Experts of a small language model.
Size: width 512, vocabulary 20851.
Experts: 64 SwiGLU neurons an expert, a softmax router.
Training: a variant of Muon for the experts, 538M tokens, 8211 steps.
Below are experts of layer 2 (counted from 0) of a mixture-of-experts language model. Rows are named router (the router's row for the expert), down (a neuron's output weights, with its number) and show model dimensions 352-383. Each number is 128 + 32 x the weight over its row's rms, rounded and kept within 0 to 255. Numbers have three digits each.
Before each expert's rows: a language model's description of what the expert responds to. This comes from a sample of Wikipedia text that the model never trained on.

# expert 12
What it handles: Pipe cell separators and line breaks in markdown tables, such as the pipe ending a header row before |---|, plus paragraph-ending newlines.
router:140175143117168052126117155123088100111103183098092137131100117108133117097084143072110091106147
down0:172148178182121131065117109181116166105132148113136126112115110165114130107100160093110135098159
down1:105128143126117140033128103153133096104089151156128149151151116123098153131111112111116093137102
down2:103091153172137128148125189087144126124179075162141153134120140175134107142130082058098090103154
down3:158161141099110152121110080090098084174130097134177159139091143149159129065124128128118121112108
down4:132114130141133067105116089088124059129097146167090098116130109134126143149074103110125078121114
down5:093125156139103110134140143105152065168134163137152150149104062063160099143190163135171112161135
down6:104132100182144098158091141051124095159089116083210116173138124094123157160091147165173148138149
down7:128120095153078089126083169191118125105133075124149162132144142098183124146162114120195158123155
down8:148102186169091167176078145101079174126136109176124128077123146125127118143142141086035169131170
down9:133084076118140123114137106111211140130139053134132164154132145096101096127064085140128143139112
down10:119114158117075162100148124105148143093098143139118119178166100113135081097108160123079137128116
down11:071136076140113118126093161166128144145116129160189176126199080123186121111133104134165118145136
down12:169116204130132083077178068124130111139131128112083139162118134085130117133119151110096119127129
down13:136129122119130144139147133183181165135158208124108134142121102093161084147156146108137193140140
down14:085083130150135138156160095092122128136205142167168168167086123112139162120171103163154157104141
down15:140105069101131029139157099129152137148108140180087143106170165084129124160101131094145112090061
down16:083119144158133056080161130116159155131102104077111135146165149100154112139112131082169085120188
down17:057153156113088154078118109076112137108126103129115146099133137132129145118145072142186162113090
down18:195129119120092136146160142147105158162128041128123179121106143201102092062063141104104067181176
down19:087105144178152116139096090114108216126119100148101135093133141170058091219157129173137085102118
down20:090083140107156048120136146140165098086150172141146079133128142098067148065098064124134035150109
down21:082093139131164110165050121207102070139135105150096132140129098070172101121132143162155112149114
down22:107094154174169111104089170108151099160110129116145164129110142164200081167143125145169107123170
down23:137151116121160091186150149146174100075152140161123139211096134126128097121066135112112109088138
down24:141150097152139207092111124106111172074107169160135145153116105121114151089090112196161087106118
down25:140182139177077122149150130141119086085180106166145130149198105088110105089070062085149142094190
down26:094141064110112076079166126103152155150188135156109158113188159171117145161095137116097138128161
down27:140160128115151114155142134129079161151181151145156091119168146085207096119144133096164067153122
down28:106129077132182095164097061131102170125139119129127136161113123121096083119121165164134104153160
down29:135141054117163110113120138107132061165115177065159085148081055091117096168137149120151164123082
down30:146139116115115156049112090069139148049112066156179062105155180182152132136153147181128170142100
down31:099116045114172088106088111074153080113128091137118074148068130169145162191144141172126020086164
down32:164151075073114139148129125132086161183155136123194161125164144118143094133099096131148095143179
down33:144160114185076136122176116136082202185255169137164126118116111152079157153143134203180123109107
down34:143085166108090076078097127073106120115152164131183107168217161158087127176100156173174145106143
down35:123155157150127133089134129115136096110138104192078141091120118118135116159103153167131104103140
down36:072160109177127145130130161172151175187106078161097133109128101072174107077108136132126117105124
down37:130109104102133193151187193200108091161128134134149175118085107125101095137153142140092111104141
down38:151123152151129108112132114218110134065148211096120131137098130137134155170105150144183135116136
down39:085152123122141113120125139183081149077204115119085116103112145199060092164161148054162141111142
down40:118093097160189095126095077165143125114085218118116170153128189109153129128182140061073117186210
down41:199076163123111132101174154177117083126060081131141080121155164157112130092128200145051102127167
down42:136126073142114126104181180159148077172195143061208157140149082148105149133151105149189169142108
down43:158066147150112103107152129145150075136037121112098104122163147149148147152121099132099124074144
down44:181109146118084049082110111174086136157146137072107106100097146134113116166162125142129064090078
down45:171119102136124156107113155104139118147077068148197151106112133123126208107185085144102139164160
down46:096145172102148241131118080095057102178130108080141056114110150127124120072131113169103075157180
down47:118129122146113027116156132095221118123140137120113104153122119149191081154130137091115158137132
down48:111091116123171045151163091122089122138142119123129095165153131085169107044170142135175180148078
down49:214099121167051127125131098084174131144145106099142160114106132155096140199164139215131121120099
down50:131170161146193145081131138143090129119184078154134132135129072110142175136104080134166161148139
down51:136140132109183117040137143118128073118176141150137176108098094130148167114135127165129120175113
down52:140117126173105186129106116074115145120061202090089091121153153118197124106175208130130098093080
down53:143127166150156086142128078170101072120129137123135147159108107088149114160114130071147150126156
down54:139124103131059135175165073066132137145088131099144125084132145132131147110112135140106135186125
down55:133119078147110096125097157068161120142148123123069090170122123089075084103106178108138162091142
down56:134167156123132101076125153105098100148067106116171132100126150148131120157128094081115113127129
down57:143120168135057164130131174104099144111143118073120132153132101142121092081135121073090076150143
down58:056099134124151128183128129111096132119139066093082133108114124119097193125146154103129154119090
down59:111126117159040072083150139082170164138123130174098116172078128159136135147137129124150190123206
down60:101097125153107157132124112114167167134159114167114160076047122162123101133166095149100135169188
down61:169105121112132097132091170126125138124132072152145146183103136128162146140121074151181144103138
down62:167162105153217183089125213145183137131128090116138148120153130159103162146106094084114034099116
down63:165144124122104181144184102100139162078173136109175058094123142145090114108167080147136190148088

# expert 15
What it handles: Line breaks and row-ending pipes in infobox lists, tables and section headings, plus the field names that follow, such as Education, Species.
router:164158173102179099143090153134094122149102166098091141143111077112156109096098150076083114112151
down0:083174098152137184089050176159105142124142096133139128166105113158144154130089160132123140167169
down1:058085140159138084112130178117116158152157139161110127077062100107123135141115151119152147146150
down2:113142078132125131135112137155168178139133082076128146128123152093109155138151134115086185170069
down3:127066176190096125157157146128121068104046157084103096103070095102107118163099095086154117125171
down4:107130121167073115128165183109134138126132140114100172105171048146131109121088148098160112147144
down5:154140140115149079164123137112114123149137145106069106147083097157112125089080148120073120101129
down6:128150152184151173102100130127148200123103136118102160114113148124157082102143128131110063169161
down7:091164173098144092146166101100150083098118135148144161195161117109107151102174074119135179152080
down8:044131181129057060147148075131144129124139150079158168114069130133197147087115137073146128126145
down9:163138170079098145105151110193126122154140104135048106210160139145148165148143068109104102122103
down10:120196169178136196148139105167139103140145114101077056121063078128169117105123076097130130097117
down11:098126158127088127140100144164102121089120141097117189157166167178145107118144084113141069125131
down12:144184146220120111143130091057135129133119180088144156102031105131121155158149147094102176067132
down13:103166157135169134160128173114126117128075203104163160149093148145114136101113103163114103102155
down14:134117163132116110087132111137190112160074126152135134096104134120152158182089090157147151113066
down15:163154160131175149124160139171125057145083117157124113099124128126108139169175174118157119081177
down16:110135116160149090138083177127108131134124100101139189167132119091198147164095163169161066087142
down17:084078149083121112094080151130115105126074118086134122124148121176146169145131146133159119159107
down18:170145132126113079071130103167104130173152145132089155161108107089099169148079127143155200156127
down19:144127157117121136143065085097173188120122118192146125181145115136110161136092134079115139046116
down20:119132117118181109099125173093163097116092053079071065122104089121146117143154134159151116148118
down21:086166131139084203124104143073128052146129094152134134146140120183103170087164141142076138119067
down22:120103186108090162115119108077182099180099151063102103081123146123117084161123144182150123134062
down23:160158188109138177083130162132145073137046039135164098136165096168095101173158178067100168150161
down24:089139125152081157114094117071162081166173141066098121122081199151147126157166107107154111161132
down25:118146106139125167143134104129110123124092078135058109133164109099191114097106136075107132124114
down26:118114160137180141133151146142132165155080129115136129150076100138141098175137193145126102113138
down27:105107099100122110150176137178154081099135176087140158107052079128125105161142089134167087132122
down28:127078132156162159224099112137150092134172133155110152123128129154125157117085077168152106186179
down29:081119106083148110180098086125095089056148161111084123169085123137120109142152141173134137116181
down30:174122137107155145116132118199106079173127169073095116090132147067096020118093126161176138094111
down31:159121144111161151168098150101090166165096179135118118180093120128120152141103146153084042096106
down32:129113111120101132170124143209128069132124151103126091150102168065084083169176124155094043070150
down33:142173149159084099061125159178111108177138077125144095147090141133136080155134194130150125130149
down34:176164162113104145091093111051125164106101185148106076121116185121124130156137160132099138130179
down35:170117122081109154186111073107112058081174137166083134157134119166156131109174123124145138134127
down36:092173170124110114145152158178087159149112145149072136133095119075212110101089132101145071111163
down37:158101131112158164154113109116103066086098173132166106161116135126116089136127143099142141133100
down38:187124138152101191100148135055098151116009091147123092126129072121072117169108107119171113113122
down39:147164158092119188147105105173148106166052156076105110166132164108139151137154141115065091102111
down40:155108083161096140111064111127081173134155057173142133124119162138123144174103131130072165114118
down41:070142139141201120137121133088124173163100182105129163103135128151153149092141154169087080116138
down42:138138201138125126117109110112163110124181146106126124167100109108081147112171171128162143118158
down43:126113147069143089127108068141125108128100121167169179155154145108137124168152085094161127170095
down44:119080133140030112154138146019142126071158062111111137115120135122121156161160137116159158092101
down45:033093118081114132146160170140112234103135157138114064115081129149129131188123110100136089199182
down46:154128060097135119197129128116147172190148153168130143088161081119145137129095123165136080124147
down47:159042132123148149103118131164176127075096103162123106165187105154134169138137055090143146120180
down48:160182193112164120161192142126100162107130102106089164178121107045099107085130142162186143079090
down49:119138093104127075091113152128155134135111087122110165154133091158123081130135105151141112096097
down50:123157179168128096091095120102167099130098085098124166085147107125187125109108125077148064107092
down51:166112130101111157126132091097152154189058135122167138099173152070106118092159087144134171120146
down52:099112124194125143169140129153120163145136139157118123126117164050160095145138085149100195113128
down53:115133163115155122096132097068085207140105108091091105153152177084089146085094128092136114136146
down54:173074109060130080114132163131152114106076116139148124110122134143090157079167128125213068140131
down55:099108132138151124185143076121155118139159030158091156090143124077114156138156151092187114158105
down56:115156137170131137105172094081184139140089129128100133131117160095164106133112122147160085134093
down57:105080127125092136147070157105167213111097151137131124132191144113152148104098063127130198143135
down58:133097107122084152140122114086138123115127154134146110186122079155152136134120209124154133147137
down59:130138114139103106119139171125130136115144188092134132054144111141106174149141123110151148153144
down60:202139144156124153077125146058207086107177122080157090100158157077134118098142198203147127140088
down61:147102126150121108114158088174189166123143181158103109089120099098102145152160133168150145130128
down62:147124096138139071135039104119167164103118133136116112158145167180104136193181112130142173130135
down63:162099121209155124124162138167134130154107152168130159125136102158126113151168070143107159091125